Below are experts of layer 4 (counted from 0) of a mixture-of-experts language model. Rows are named router (the router's row for the expert), gate (a neuron's input weights, with its number), up (a neuron's input weights, with its number) and show model dimensions 0-191. Each number is 500 + 50 x the weight over its row's rms, rounded and kept within 0 to 999. Numbers have three digits each.
Before each expert's rows: "comes after" lists some tokens at least twice as common just before its tokens as in all text. This comes from a sample of Wikipedia text that the model never trained on. Tokens count by the router's weight.

# expert 16
comes after: "  ", " is", " to", " was", " as", " from"
router:464485486527526494480580468574595564558421453509487568523411489495568507506530558488540417478581490534578497456581634505570533498507499542434556561421555435567539494475511415475449510445501535483502417561484557531584529471480452476533442584394506478444473513510510458460517520516513488496523453509522557514433480500479459525541501511526517512410556527471509534513604508449548467466464489401475530492462408523477505540474500483524548451535529575462501475542499424451533478631530541414503399516468653415482475487570486600559433543629436509508516535576537548594542506504577584511
gate0:511478493514563538588456472537488474427394471557472480538477494520573406387477463522538501489547521454499460532378508408506471457463534492445501442387489534410475477440481534380521561469520516479458424519484493486447507620541474556466537457521608502419534615553422546521513497452523478429594517514536476513487494442530443474537482474429555475466567426449401541484532509618541462517566541493510495503478515425511449522490516479427502567599487476462541469411498392436570452499526416503592491401539513502522527568471495521557508570489457487529578571529458445540499606508468542535
up0:509502466489443484460534431573465450406492433505496476504411536561594435486501458510581480497579534475500512533491530432505460517474590559431451483391451484465560471432447553499459514375439482492371449527485633472530582520523428528489579525475539512413453559533434498522533453424436500565570526518501481475460535485544459530512474550483515460481479422409414540483525426499564519508579499549505468550525461518524421515535568544469542494541480421546468440447522377456519546541533445471529537486497571515551543543503507611627550525425462417513474547558535500502590564548534549573
gate1:558437514492455477461588421433487447499556401472478513471449508477551579513569478441517617465466446472467454518531552460540532539609461547531391453515548551525516434466480469463498469576493521476608442510486486477514474527605551468544473458422464582562509399401518439500528463531616452500477436557558464475511412525511604527530525434529531467479473475419462521475512448487454569513465539508486501464448455509555594518574396494457558480606567504568526484530465585416501520536467542509508574523488489434481451563537434569455584530516483542519501454600479521458497480406522586579
up1:591451442455529496513478540589597401440475418538461496494558480537413561453481530503543471568474448493561506475515499424510558548472503451455516519545555500402539576460466445524471576555546537429485465555556464578481509498434555556471477538502448546439477609510461523380539591480537430404537478483557482467493504427489458480506350547535462569462539514513503571425573452514479441487536484503541464493501516618504564457522576425530475564498624548390428512532569463562577456488513453525453512433486543515542506489546510442489462498534444497520550550497562414548499484578409497496
gate2:473454510496618472473526511506431503510520539464448499479495464424486501517491491496577574388519465491534585489546539505498517367632537476541537482461430463465437511461496440478501489449448601476581499546466459569559472493462529590412470395570450551468468468530542456445516511521473563552488527526435563538475508504522479532438608428483564526479548536549493511472531532500527474612446359478368550474409539434485489472555514577523539509489467482498451502395466491530434431537417477487511480539430456453453518428515361531559522545540450524535501434556497561408479519555525533437
up2:578466488513481529533430457535457530562502422419508489565545442501534461570385556427449517438439546429558550421518543384561512442521534583432499535460428537504500544512495501472498511521434612468488539566528554554527519457494562493449455564427478442426436446530574501522517479534578579489583441599508486542419382503544450457552436499603546644536480472508488482506536583550514500555458475477473488549566540440470455471493440516492543544586432446513538489494509473524489498531465470494502449444467488417579479530574472494452434531500500468616492440529372542444542475533530461481
gate3:522607518433443458471405530619547523436487558553495456530450504495384495524523524532538457492511456457415525560537493476583411478552531540470505562508572554519424427564535535516553450464482530451524587525465533539490461475534508543415656466454573500516487478478508490545475516522525523512413367489495577512553460591409490467527523517490552474443454449603482455525389451565478517503475530538551495496495419495500514567448557528467402486528473429579580524418413437563504492485511497456487511498564452485519558531430464478583473407562517483426493464474620502512481530493516417444
up3:512560466441453447447450517621539530431522494602391519441436572473454507502523468530476412484493464442470546576622501568596486487473501564529506500543537620531423441532583526506497517514527526487433510570477573403567516442450451469466586631452494490537538469497469470450493539562517589458480414488498542490470469518445470442537480593524494425400516424592494455482494411528464531489494588466562473512471402520460466487409528523492460496506436496472572448468469481588502484460575514516517518503563465504520543521432438522615484429553475471445491442465495525495461422528583459449
gate4:495518519461468568452506558511507478497486537513502529476425508440493363535451439455558551477551513526518543450519555546517487460556432459394433492536557450501601519591564395619555547505493582514554502533505530463460488460440510582538607505489539536428496534526511466469606428492545468521523570445521548520464536523510458544485509495556519444436506477622399480510472527631437529407464415416473502533369478548582430531493403493420536500436497532488557510498423445548413525547489518457540455477450506487547432585541438492520434506494457408488504535455533467473476431459537517530
up4:489567527579497461639452434518454521495579536575563513542541464547483532482478533489497513503456584462520493420497370442507467445443571546518548525534502545533446400442592479479514439492518510494493554554563473445427514479482494467454525475512535497595502459464511481572429438576358544497456465521442522525482423522521413421558395516553441483566488508564466429516495432474562518430488507506593455532564554494503558509533530544458456493512408518525567510504462452480619534551490557462463458491553428454504430361463413436436497581514521496577528465548575472502438481558506484448
gate5:498392590517559480552474483468531543571528447418577485489482500460579501496588502535522466528493488494533428544493471605463485618486458509459517467487382455567484382499437596416540537513510503541548538458486469502457485454638532484431537370485530562486553467488595496506473442433470562465550545477458472476552487509543496517463536527500511658504545579463522575448472550465464556505443474532446519480495518526460486541473510400631510511433592481476549465465406612419504511429500527462492543521498549468534585513472493519499534535522494606516507575583433469549476534545485477505
up5:451470492484540504523485503545554521594454371451555526442438439488587528502536570480486442560465479520539366548521547584427511553422479531428580423503380485526493478528486502414473582545512509568538507484502515507531553467540488477444525413478508587447576481536544450495436476445541483519611563555473473440493440485557491607578555510514527563509563580458488514521550590458436548497487466534431512485476477544479507617392491417586525524491601510474514404562518528432541492500538486413525560502454530457486501486554450574529553534518483587524471531554459490593553464566545502466
gate6:477384536482536485458415485506511515618431416425656534515507431422444482509388482478510532563484564493554456449431563507506419551426404496407461432429425481513527538538466583499515535453432501522472536461537489549544486449547507486416476427438488499498452471570497525507471422429512537456568464528490471462537424550557488607444518488537526540546521557508494544405504559558450544474492415436451492584459450476486475499482503449469550505446530498423572525444516558496544452494522557542452480471431506442559389504499462505489454579523533569594496574503501545491484465443522511373
up6:509426475536475458504403552490536510529542426437603547519574503507495491512516444557535509559488589487502451431481559499436471579380305524424404443422382407536490394542510582508474515423511448558459486565496468507540534502469501473509538463509504515417459561528551510536518441447432529476501528499602526458548494455524495549474500522480485611492420522481491541408520518506446519464487456444436497521446444508522532494408493493528508489443454524407555503516484571461480438535499586514433473532395577437471499545523451522579457500469518544615384524550471459506533495490551501463
gate7:522441488456468437518423478568567499574501481472474552526560503576489544507483554497450458477497523502579564585541562404552543583530475478544483563545448552488565469407528479490409442482478563446565479593463468570580383536490621550523462565401430601474508484466494456589508511484519554509480504598541474520519430462543438550579444467525498506513502540501564480447517556554563530559539481449441569420472516417485593321447457453514508547521533518479527510440488502503503443609474592484525482507433499463529511491557453543573571513550559544501506505549472523551549522562443534508
up7:461449442519479502487428507444502562477497524506556436489517480498573387487487568515582589497534589518509574568437482458475448529497546419335506526451525539425525534481425509480483533416511460585478507423444462508506545458530453397540501465537523520528527442525511581437473577516478597545599518495435511471477520483487499569599580549486433505536484485462524378467562552494458545621488475477536485596581458483482402444509578513477509559454523388548420504449468564558526488472560580465509481565382491506530514519448488493512490468451519593510452587476508477503515576545476527437
gate8:549409551482537478462450516624575469472438443528501570526467481508553471518488478518523437625485531513528450431400452503485514458506455479441612580589543487472411433472516443433501500509577514433458526505449503495553483531521490451496514490512492572461623459444467548507481476540401462488443502490573490540432474446467385428564442492470508526521543563559470547517543567466585375415463510498579475433482616481487556516495550441456546509494542543478545530565408410490579499505512527458514458547550438509587517450461521493481516551493576470534613514541567478617560467537514509488
up8:540529546505518522510536429493397559502471491469484415475552454487443430479515448500432481456496498575458537517518421405456475489427559436502533519515450582499487521491485526501522627545492503533496551469444395468487595596523501564456480503481503447606498521464524574534441565476476454375518417422441637527525546507468480430500517454483503543420590460439447495514475543557492496524502483498563455476591526488412554463578485568499461550518453512426497429459491547470608551415527484594521502513608473532482488493408531380523528477471431517493588581474506491543498465434497408572
gate9:481434482417441419457569551548528472522462474407391535494496542567443510384525555485467353445431461549525543579589519477516428493545497555516526493527400556502524611400494559470445521494500496592582468511421420557425559469525438424555489512537439482502480500495570522415570570419489533423488533486442559590458558488518504552483552505492602443475563579423526442486530552453523529459560515472448513438500422586524493500500477508609545523456433497457479515495510438540525518481454493570433512571417509520438502433484500472528539470521556518483547530410546501494511448501488450477
up9:522473424504572462378530474493499504513430585500493493433494451441498449437523443561500557521459574505446466474518568540584455536482368387474517516480419493499546511463463579491471461563483531456482514486599565524552460458459467434469400482511480452596505461464403455490456502553558533534471532502535462463510538511475615516458493522439464539535602454454529546465610448502538498597529425566474527530619481418576526440543493487557530499473510438512575510480546486474453559544517560605548553535573517523431535546473544577532550511456509569471422592472421547436569504576518493539
gate10:492426471537460551444379497470532485530497463386510545473434501442514490499503497453460461558493439372540591548457498525503477445584504569638581505467638509513450566571454462435515455512523535485522593507479457502540521488577551499459413578491459552500469364497508492476580543499484449504524461529460434518474451443531514455527501411558533548530463561397531432505407578517541494513455529539485498564514478522584490519470523402414574474573516441490448568496425481569543455496482476571480499501485486490493497542555416511546507502550480504483513538573511506583519644542399470528
up10:516630551548473422556492613502493487471504511476434498408509580501441378457552459517534509475563486550457512555604502577472513404498435467523378535450453457551448477478678525504542510444510446547538503551462540415398457525554484575498563551526589491460518575510528472517494584393510572525437554457552478494488531425431536455488636495441546448529425489497476498469506480459441475395507575536418477467396454520498473403518511517538529468468497496446560455476447519433434512456445508517512553479520509518547615544512473492539497454514481520468513515480488487509517526442556509496
gate11:550399574462431518418555522442488505428480442475504423497464569560574496518531600535599488481552504588417467493585514517516505510495471575455437475489472424490575458535499446492437514517484503513590478552448457546486529478470526511516421561549523449411488556469530571527572501478457408561531496468452603432534612482446528557456587454423461520489469443547572443426498526425507558459498503558510507480489410561486475552505436545552474488521551524509566511551485507636524459543380527497519522573422503523438511489496514529569542531541518477467419441446557508534441393460568587573
up11:563445507490518549513490500532464503462504510566512489504560569456559594513438567518468394530496471454510495560502476568421509490434441657459592501478437503606479493517467527537517493556502530554502455544490426447595569545532576582449441603495526546476530561517438579549546523495524434382527456485432522550578562403429478438420527412419547524472441531534478512460483599485558495507521514500568478507513484497492521490541445504522471612567503531533557544512490487461583511439487519588560599503595468458512444533542490505588521488569414463522510393571528490568508544444545469521
gate12:495484549493525471509413535511497475513509495512452409502479463515536561488467443518452578445449472422496515518385456515459524438448497443527522513504571542447490510469390481483513486593473554478434468458557504546484438582564496532454425534457514543565525400514505452443427480439443546474483452460461473536548505499526561426619476551579570487599571588407371509587465542609505532498563478536555529450525572450503547490557605435427578589462517477584505472453517495512501498457517560496580500432515425488564516454442563495442482517552439520621543578502520510556468520527512452415
up12:404379451501509538431568457548481552509541565486504509567478510483553447537485492440502530456511467470607593539478517503556598588522459515497471511522488476446483532433452459595505438421504527470402564508510532486526446467468480417527525490499534567480509476545592424445487518476422601554548468560507531567430505589524430520445449578528430450493459490444557532489487534574569477592520418544446526502477535498582467515547475500468528466434550493495505583445512488392473477577551507505571416529397562473472406511579428486487468461424567540460468452496476479370591569537488531533
gate13:455497584516500538472515509550463570579418495466577512520496403464484561554423472454560464485566573411505555490513529485495515527600414508448481567463493502543440446461510474550535521462454359469464432432447528559456472498586435519500456461499514541506461477546466566495519429393398555560478516503527541557482587555518520527472523680441438555532459556455487487519483466557485481600499446477490545501465500498463489575577579389544543464529491594428499372425523497500525560534516450449475472472509533475555469528489470459426459472403431533450481564510540538530490587552554503477
up13:528552459385503520503530528497554456421572489476416586515493571453539594447482536478549468535527451606573424500501522525488516518470533483587573418498441450503512495555484500508415479488538617510584585541595503516491526415400499521544537547546507409454561616503566458420581558478557484475546580463562537448511435473578464478489482454403543443460541541542479535437522536444484559390513417527461532482487449547528505463519457581497478502506500514450444600531509526524477450478550535509478538537448549501430508441598488587566548475609560534520512455514481410462528440464472543512
gate14:488564485536453621516546506472518568580494507532489538453454591515484465500487536538442586595523538459559553474552541471566596431531481445607499469447461424502509518580520529594422495467526420616552451538532485483521530522374511515599414510496479318503414580488593469450600549611464525499557556464476553484484439568457480462539466411570530449437496514485474508545402517447556515496533523480491484512559538500548445457520568566548493487477490453484447479648522482520509474512525536524551478475468483475517532473534523545447489525548483432540486590542481501505534527480531573489
up14:442624451506522582511549484466456595484503510512547460516462624517394491564494527545508494544542502586542530499521554559492525435465429479505546567474476441544471444537587514528545451476489446634537522455488510459529610480414422535501499467528541454603449511511534456434564520630433611479575534465485580517482521578452472511519427450521349514420455539460442495524484507450462538534474427511466501483514544489511446487567552544428479482414485512527457499538488452515510496524506495557589454575443483489497531392549466484523434440589460525484531591554487443494524397530448521460
gate15:453514562514461585477537536464479484497471564496489392562497534474562581558518455426614527440561391563390522573468512557566457557505535455559464466502487449602408453474490535578462535458454505491573451553411537444494586528512537511434483569498576539541436524501547485573482543445444510476453532497489466482477568542408484535536544463479505471438436445528494519525459446536446522485552569474476516497439523453510522563574455413553506549522525561500455457561539535503476444461577404546526533645521494448512403581545485555565521460478404509446472518526616576481549534498532556449
up15:422592476503543542368552483426476521556486522469510402461479461503508504530488476444582508515590387531372380636494525538547499472475581477525502426432420462531495452526469515493514519416473509583504490473386485457524491576505496457497486541578501517503493551507578435541506493515495547491465507445447554542487553626475476495513509516457583472405501455518540561494463518522463530434492508526501556445515488415498519598503458427547488551493509481520434436512507505442525465441564460579534494631468404450577409487503456473501543527439425480526503602482548488512535378551482529447
gate16:457550471547524457455380513446471538519514436520453510447574474465385467474513419564480586512545491528437394373480501566397492549439408461445481415489453551500448458536528623396496644508543527505502555510562389411428540536507514586407471493516500487534484570493416538566521480487585496416487558530548495471555466398492486528496493438553508540562601512515413591542572567509490528483447510494517452469534506526505520442583484511526515435481581451386472520489492515521606458493444566473495499471575487515465490539437521516527504553476527486495514527521526466522481453514491495461
up16:477528439487472502495480468473576516541498408571520481472483569482474540524454512520580472566474569449456511568478572471545425517510472541492429382482462513491511517594487551596527467511490428511474465466479512511560440547540451526517481505456517531567451555558488465486443473458498458441473722496482494478504505500476465501529531467556556552578551458463473519459480501485412573376425565476443513545470486566542421554382514560535509425538518532475478435552581538450521549487453463515502502398443588423537470574521558588473529506440470432440472471543454433609523583431558570464
gate17:521543489511513486495519581388473472450551472504466549353600539518471565458503517501362476488477461435460529473561444534474534462433488436457497479475534518508557586484494523510511469583534426500600427550513393448394533535545569531497417519475378466490529430480505417509557612398476504511503522459542515412487535385488512544472520503506531514478510517435423474502477599492486506562556469519472540548520461546478467426517550460538535499509547461448515542489388420540443408474510492503461578467507506565479544589541431455524448382489486626455537555525505511547466528555448474508
up17:547419467498535459483555479450455514456575605622497455502449487497512497526558549496542598470486399551397393540489442568455491512445425448474451515489570522497554472489489544495553526488467498478522562502563579421518507471518483487491533411553519465525490371529463408420472509559528505512558458455452518394558515554424542510495475526415414427506467488500483540496501472491403510533424533527453491546548417550466578447568404479535461502449570353573546574435398488496515563479422512411470576546570416497473504495470466493490482472502471552504490422488473496409473478495432474511
gate18:517533546584507508482558522528490468546547491446419533568503625465545499548539557510505479471480461446478542597517460457603541488508509536531416418569571503544560535532538435519453445474504525516466542492493528569575395516665522508556428542500521538473448417457548433569501597435497508564448456522539393455526428505467544432496527509464549530543508460424458480470407463451522557516593557572442455528450448465396561503546444452453491538532479388539575492490515536439450500537506481510567472506469501430494485590518432461521529502509556450605394473519440470430460517416485533517
up18:459528529465509501519421508590509473426421538502605481539555418481520380443476536504515464538509518537534505466372519485422488488510493449446585584515487541385466470452432561485561436529483536459499574466507504490431435492434599438432518449484477507515606503475525531455469449490466582532648498473503609503552534477546495476534450513481484511450517447564553446550580525565496519548484455471532490492588575456599529463437577557454489502491475499447535524532576498563486403570546574522527551439473532550555494471491519501478454555469443635434603483475530425559467529466449483438
gate19:526573542419498581487542530478511565552438511546571435473477568374587537485491526502595488467480486563566570490479543450556555526474560528499515546531547494465525485397515405566500560445509594546508476524536603518581425460476534509496495400537574531448501420432572460398560585473429430536524543530536555507545453524556533499525519483443466378470448486596483447450472524474530532549525474467457504516512396497499516467561370446499572527518542560539492440549546598457487453541510471433585475455530506504436428554548473463542488482606416487524490465472586460483474498499538532547
up19:424502522499472552500567478492618523425490531547521597526569511433557461477542483502487458586523512430539481459458536539525521522505437446457607599482562435537511447465461523471555445435555486590513503461479555446515458530458511388487445461468483540462513504565431588525544536580546469478533574478583484521575551459468499517419481472464440517491495522457539542575473531464594416524524612491496527566543550519534576438499523537594546499545594521578537532494551489491512533529536546545583452465438490522488481444484642413491397468591488597461578465529466394544448549481435476486
gate20:411540482516503606561590496463510559474543569649457457507487523471541430512520469502487448545552478578519517506438528510533555468472441452604619474516539425539424417540497493482568549478493433541534452475456553414529494565442483480462385440521459491460494525548539520513510479638440539524471585472501540500506587480464474480431458449488367433459487558541622518490528505453581458528467480558447469491517542455533525515570504502532438460441568515451433567568490477552497402535576421532470463595453462492446533398500558540517499429532518480483505554524464490522572545562437473509
up20:421551460494506507506581486449455533461534449475560467479524560530521529497540519525479474427520551586482524387447475443526583468448602491441400524425508490556564493536512469560496480447498473547546437482481497464473496505537581428399386572441481474426431467540509471590507482545527555548358547480488552536617606509454537459494477473508458503451465451588485440444421568416500481525494567423460430453529381466475512458547366452515502493570574546505553572500531494525452416503538448516522565524511457502496451444503494480519494404592516527427448541435531488537483486505580476465
gate21:474482462533514438464434492608550417419489469569530576421510521495477570516546472560473512488516462438542553473598491467440540432464433566479494532534622419414537432532526489573565486552425505390586409515483518501402516483510513505492549598380523490430509564517489499507543436482455379490506489477457460528460601479512518534446422513556480485513538498553498495426527558458477527427428491468547517540409418572573486475399522547524507476524518528446542602538497488567433509486559592493426558430484508498497495443520465565516439533530581444483504451477495448535475444530612474491
up21:463525536473564467431570550515517532540482491436511531533510483406513470494479557529492531519528535522522479427471555519473514399433496528478515438455519454484519502564484475423493504539391579531668518491461505615445468477427622513492458587463503463405510528597537474476445458442441485518607547536463450565577502467565529542466539451473449491507623529560430585589528592609494556424458531464466533495460483499561568471483462470512504502520569552557442504481596537531531465514608580538494543486478491460503478460545493547563526556577518489463536377530567461513393522468526500524
gate22:516430508512573403437524504528517481444521540427472513457440548533449524440537480527554408591492475486510495446513518481522510507556424432405465529589536458403547488516474414524446447516522493510544493461565574569548499518470524507525403533503429522456480408534511469523537545422539524555531434434495488526430513468507491476402547575477563525481529490575558624477534476479455432518503482482517505511482457383544481532625461542455537467477504550477500581484568430545355497547442469583441555603494510533437531498564521503604472547512618513485438586544466509448509441487497494631
up22:503574512471488517546525515498515572570464456481511474537514489482497552482420616482489425473581551576428482607473512517537567546457634458458509553502458513537470587477517425512472491427542478531540562445528496509519464450485505569545539376483489530570499516521576594534537520556577479503465550594474584528561419437515479449583589459495567517456382539480423571550460588514465430441518523443527545463480488559502499511467457499452421496492465507514482523540569527423565378530531557352489455452524507489600466490519531460440497457478490486476458516505497489571497515377445546413
gate23:454515551538508566492537460493485503541542486521558444543449510513444454511457499487585460460544491559502471470505511541563508611365470505430431602493405482568476465484505463628512388540462489512452608466474502563560450572460492577427629483452507472567449560539494465528367397482500626463451468451479502526515503568478529479470449569552479607482453492483497535526495465520525504521518515506460503500523490530634464505513480535493505451407491547606516575493558589514491482490597475548478523517429431477500526431503512503519459431413530433565453540520498394424527434453488508516
up23:464430459451423515464424453508464537521522499488471459576440457519516434513414593503588500421557624487571526463504535536493505464498472534483428529475476546496553543528501377623392434543466585540471523546494500558502506553456540589511495535397559445457496503525499434590557438537498492465550474452496495520483421566524463491558461553572597524466616518476482515559574483587509551523561417448523570507560479579548500379499477526504512495514510534562540512410534517610436442550579501491466447466396454414527492514515475488486436521385541495539503518517544524521502467472514576456
gate24:489445450481615435506553411416494448440559488476429474481552447465436609445523488458561500548475426498525496449492518477486568479520435530457509487566471533525515503441455474490512601489520447521487441532457508531457545506613548513514538470498417543557607354528451496507525525460553434366500409444489390486516565416605588571418471510542505518519546441521488538477531564505558389473537485534510509450533465548495588438516526541554511553542517504534526504521503496465505519510469520595501602559444453596490495546467568433564599513466461584453575429482482473476473437505455483509
up24:490458461511468447458552368423547451477570476418531524550477481454432639443509497408585539503486428584530521470534535456516520613543347526517503489484473545573531440464486505440546514534484506535500501543524496551468503464586510406551458452488429543550495437525387514518528505506544503453483469422543390433504525498534571542436476536540458526529556495415546560553540549463486533528511439571459532454544468505471573464551437435499508494499509451557460586513471515484506569508483461557423541591458531558375475528460525455551535464480543577432550414492555462391533460545443496553
gate25:569489480487459424399563575599547434479434505503454511426506518495509456450614546571558479574482478520425422517512535474481504553484500422412509536503518508465570558580544448500440565549445537557542521547520598469542448516451497508487491472453473522509441544513472536485467545499551440507433482441510530443568524515384573569468465481483443419437587409593444522557520497675517505438517565524503501496506472521577537439442534579520377493534552504467582516490512569526509583527433512569513563552513452532497529457522533477495535494484555503488379499471487475511579397507586467542
up25:476512481431456505457527562548573464475412535461432496533466504468500509460576516574592401569460425555522407472490613418502478559542509464457550488456484399508550584475470588572442599586449583564551504526459567498537579501461478438541551439486450466483431650585544520491461495451487460466483519458508435516479532426457515560485468551501458509390507473508545461493602479542508506539532521500412502486470486653503544433532513478519530491455571566470413405444540508541458514513551464490490517543423482505544503462529567502450523462525561540517485550448516428448538411594505494513
gate26:483498556568521544428545490505478476516399606497548429545439424489542438532488479519504494476554591437430521487466517429505465508524527538462460582502549525429558514534496469508476611459480461526568436454442539528437408511517473512514424467454458551495498446485463506484499544384430506560452470419531541503521498532481583534474537685522491455497517413447487429546482562566560503546510412504490467400510482545411494502465540365540503453477487456464648388465535474505453486505515469481540553495541531516544511522405462484490518514407520491498371528454479565487417438521573486559
up26:604480470392475419526460461529497487468436532586433559576530456487542627553479574481516449420450439509546444531497558546482405589508555544496509488520570508506509538449501447473403547521529583444506513550558526591516481444431519499599592524449480521420510522516533528499504492535601412478592482584552483464545463484514465511553465542534538480399579567560527517477591510529495511392582498533618507497504484471478496474541519537488490546608595494597513563524596488529514449505504494449471488562491564489504422462541579477465520532490556493546508453467508499484374465420501477441
gate27:481531466521511429478492484463430549521499564514446475434442524540396573504555492397418580370536449514372496396534524485505457461429538497558443464474442625579467592513558577494478467519518540506505512496464476505533548527413532417433434471550529456501506533464452454560481543538589581549454538569495467565496445512518612472452517470611544441554455527470547508448553559447536509511516573447554510534550473452470486541392515537457547471535531454596447589430504543396510542496554510544436474550504485516454585529504508531514488542459462580539494550415506554500547525507459549435
up27:571570444467534573552440421468520474490494491463548454480495432512529526495423539595532421559458487421551397554488492455461511512496525474496621476461497445415436459487478466592500512569480490490432630416586593461396468532533496600531569486476465436518482410569531437489443549481421421493536461487516498475527520467550500572473467546392442595455474438425516416500476520532472496496545459562456474531580499573540530455535422480444426539574485481449533467555502393461446488475466410430550514496548536486546468465457553439488467474504521518574483525453518491431445444486473404538
gate28:590601520477567467490518530517580505566455478646463478503474446395447437514456510564573480532514524466467410507535504510571479624527430347499607396452475513477517434513463488527493571485524462488431513461601604527531424471477468549568559473479533470466564510475494456392476486545359449508550535471586521514465477523486494466494490513424462472501541507579516528569377478480514516448451511482549500545536551533527535510481494492547409459499471443510528390536482407552436455485541407424486466505585517481569518520469552484477458459550506437570438507558510540513513482518554489483
up28:517533608496511493374533516523530475526408450523511467549517414486490385514479516590621570525453564412486441526483459512518527599576525497403539453551512456412526529524429514503508462477509518368460551508554507472471400433520500569465405528500478529488468333453538565524462436466501520573533446477569478432536522489472515507538532583483493564449477433482475464509410478571494551567520483498512444524620423437495578514569481428456452528542503465525610447558529413518468480516576492480541521514541495536508495501538540454540507486447535483485454518511513484465455542538534439632
gate29:468462540497481485558535497519424489458606493483548432524457512560542527538488546408511445542527476421544590533583493445482513586487497501605539518491469451557511432523452533453526437461547470495535542517474521510477522512561567442449472500566510424473470423460549481419471585531489570485519508504412596518535516512524466488501441590513459429483472530544557430433407568406580512428556409409478539453545524510541548521589460536508492585470588525400498484517391482553482581454553431635446460556509524419539441432481472558409492434481522505543465546467461466466510511513550388458
up29:540513523551549443499458447539487488550405563557468487548532382456480464461410488620498578471509524500547451476451461524511508512476462495440493525544498529359449594508466516564494522568521541450445599483541481469422472577436516590499497469423489450534605557577469616515510444494495463502491472510547419478420500552542496452490445434543460541572535434396430599627501440619455450580497497517578508521500530474487534449444541517462481453500459463566505533439541538431500439496510546441561508411502477572493571576499538459580527572442449465514556501532448541514456508474451490520
gate30:584459513484475523458519474466511480525488538526485478572455468554538538586562569430449562402506488481434446510499505431384442516533595582601477411484585562495466476519464484540485543480534501448403379550533584562482508481562510405470400418479506619505465555494518515517518542545465440540495470569515538522556443567527506553494535430525563451500527386562550518584494512558467494555474619542570538374448478525485463502432502488493458512507579491531475491541581494387503534547474437389454535470564508493512480507480494479443544562487476517410533521548587550549506538510567488479
up30:480462556545466493520558494482494534510525629538491420442461528555542488529498532447467565452500486439455504580584535538490532530487630541650490439515554449479458502647480442501500455463554510500532463491461481478522531488535517420518402467534526506514412507538589550509538558429432524595535531473396545506567462567446531477560662519524600516461478497448530493530411606508512540532539589511490504470508487463543399526543532499464465587435472421496405405542422556444495503441493519447480486482578515479545573477507518536522553462471456446432463532482496528440448577505499515538
gate31:609412523484557478563476513566508457448614438540527551506521455587504591586549464512472440522496519473537476484526511535517563466531418568515490541533537473682514532491558546525481521549538590505589478525480399489472429540584528481559474573523495614419493549457538441489443501473590514506528490476544490478568532529488485558555412465584526540453488499493528515482553455490545591566494426508450447431457506589587636505530519494469516490566517576506490435508471366578584531484400448493543489523558462501547452527524448512538499469404463526498536449483544472537550509531519491537
up31:420517510481476540463569482598512492456480567536556514570512448447534456532461460535536531515545498501583438558490462504492440546503634523492534505489528439394490464628441489537510373375567515497487539492497488453526606534428523488471616498469588359540516433587501484468471554539427553585501465405461493451468482559484477431489483580451495438462536520528527480509504506403553488522448470475526513479553538601454467564423576443471515527419464519540536560540406474512388483496550495476443473475504448446537482460467518517443441554491512440544530539539408506489545464571514435434
gate32:583483564545485601482536449415458507455604555553387468508494540516518563499501419471542560523570544540537568481463505590511536549448447445535509516564582442513635499511577422464439393559533463470458501535531569580526451461514502503573524501536542478449478422436549448429617510559515504476498424488526480486468457485494480431503486503489506462553443601477521500442481424471531481553494452554511537498413478408591503479602502403506486530463453475574468563396482425387444543554482452474497449455466497525553477515548499477398488444464574472591520548551509519453531448523457510503
up32:483507466568528471555506535509434513508493492451615426464503526499498569494567604489404462500456463415461505524530478475485470402465533571609454545408457518423400414496534530386513449511523532506593501490465409415501547569520520488465534457540462471583501488462498524487428524483426492546485495489459525595526458478467478510494528460492513556470540539524551518542441544435576523393473526556475442409556515573427517509416591496393472521501498554510511435604389540493499419427531543535505513565509511516592573497417480593540450524499416502504473456532496429568409569537464482504
gate33:524471546459484562453451422583574495588478475450502528584469475477547574542446548444549501463487430465542510535509564596538461520619548513498514482584533522520440549435466462519470449589430572475580577478505438589576508454528509535536559551425506534500508513582543490575444511449536464509576474608427517524490463577590471496566479506509532607416513456552496507467555542516499545468535492497509503482525495481494525604397512508504418509608535537581453469586581572555576473547536539507479437535446506432483444470579592487472522505481466475535474455539583416599515483485578570489
up33:433474493506563432542583494444469485453500516490516528523486486564524501467553526489516527498520562611511426490562536491451524530394472527438481535393425532523581407436489552459490505449486489527444461521462505432439564480487460457532483397529510544475528551478453455490502395544461532559522502418523615481533491597426491611458545584456449314472473467545542521549553446495495480583437381501468498480503472511381492490519448438475520455434570473515534526412457473500411543522455459411448496532516486502479496453473431526477481463569484587465498567433487463354462512534500505455
gate34:512497495488507481536442444559516490554429410436512543505504479579439487413519565532509451510574496532489423492444496522506425508505595489491474363350422571480455612421502540503471522524424476540539485446528471518453474530472466553511502433504436434594446563560446618450490538469475487441488519519468542521479507514468526473519449381496597567596576496445447526562517498518511538531564547450438512508468509594434598413480585552536412495581469442499507521480476472460508549469470582577544486482502490475599512479529595458436477470480445498482497453478542462538441476545437480381
up34:513572536505493538467510483453478566510551519550495493503514487462566507554458560448421578463450530447520547489574520615548543492479522545611545535566598480464492459499524432468530445462587575405491525490462524451556520443453547444507574475458553562449498428459561448507531471556481537536605483603579446550532464460504475570574622473499508387439423572547447437484454537530548533472466457521505491470496528418510440542594396507462527507491472462562437519559522510536511449532547470398409468539454460481415450504582407523547422511470495480522488525541532547450462577384483540561
gate35:545510513511507491561454465446466494424483514438487560599517487458467436505537579465541470461505571517536546522460504528600467453597519561527436526520574569450472411520442511473562522503475492499591596570440521497404474500572522561568505523536529503415493423488526601497578570496447520532566427470445593487500542519509473469552478477590514389394495495481551504496391479475457475564418449547536525435398551521493512491526594482494486504487486489547570457508494514532448481478502482388382493474456518540613430446474439462464434489528586444481574459452547464451464502403527545400
up35:539432600580565487462499482620552504625532515555525526498505497543516529544433461457424488562430516327541482413457431514461461572402470583450548481423506490537563508518545487502496484495462545530487495480505525471608489460565489469423433478401524538512464512466518431517481471475534509560581542492601466472503378517476474529452462506439527514540441502585500496481514579470563602395553504492461437514545508486545524542531421538465441540649529502506558451532484432508551563525495446553593520542574473425496519536511520613448486457497441513550473484471498514550501523574483450509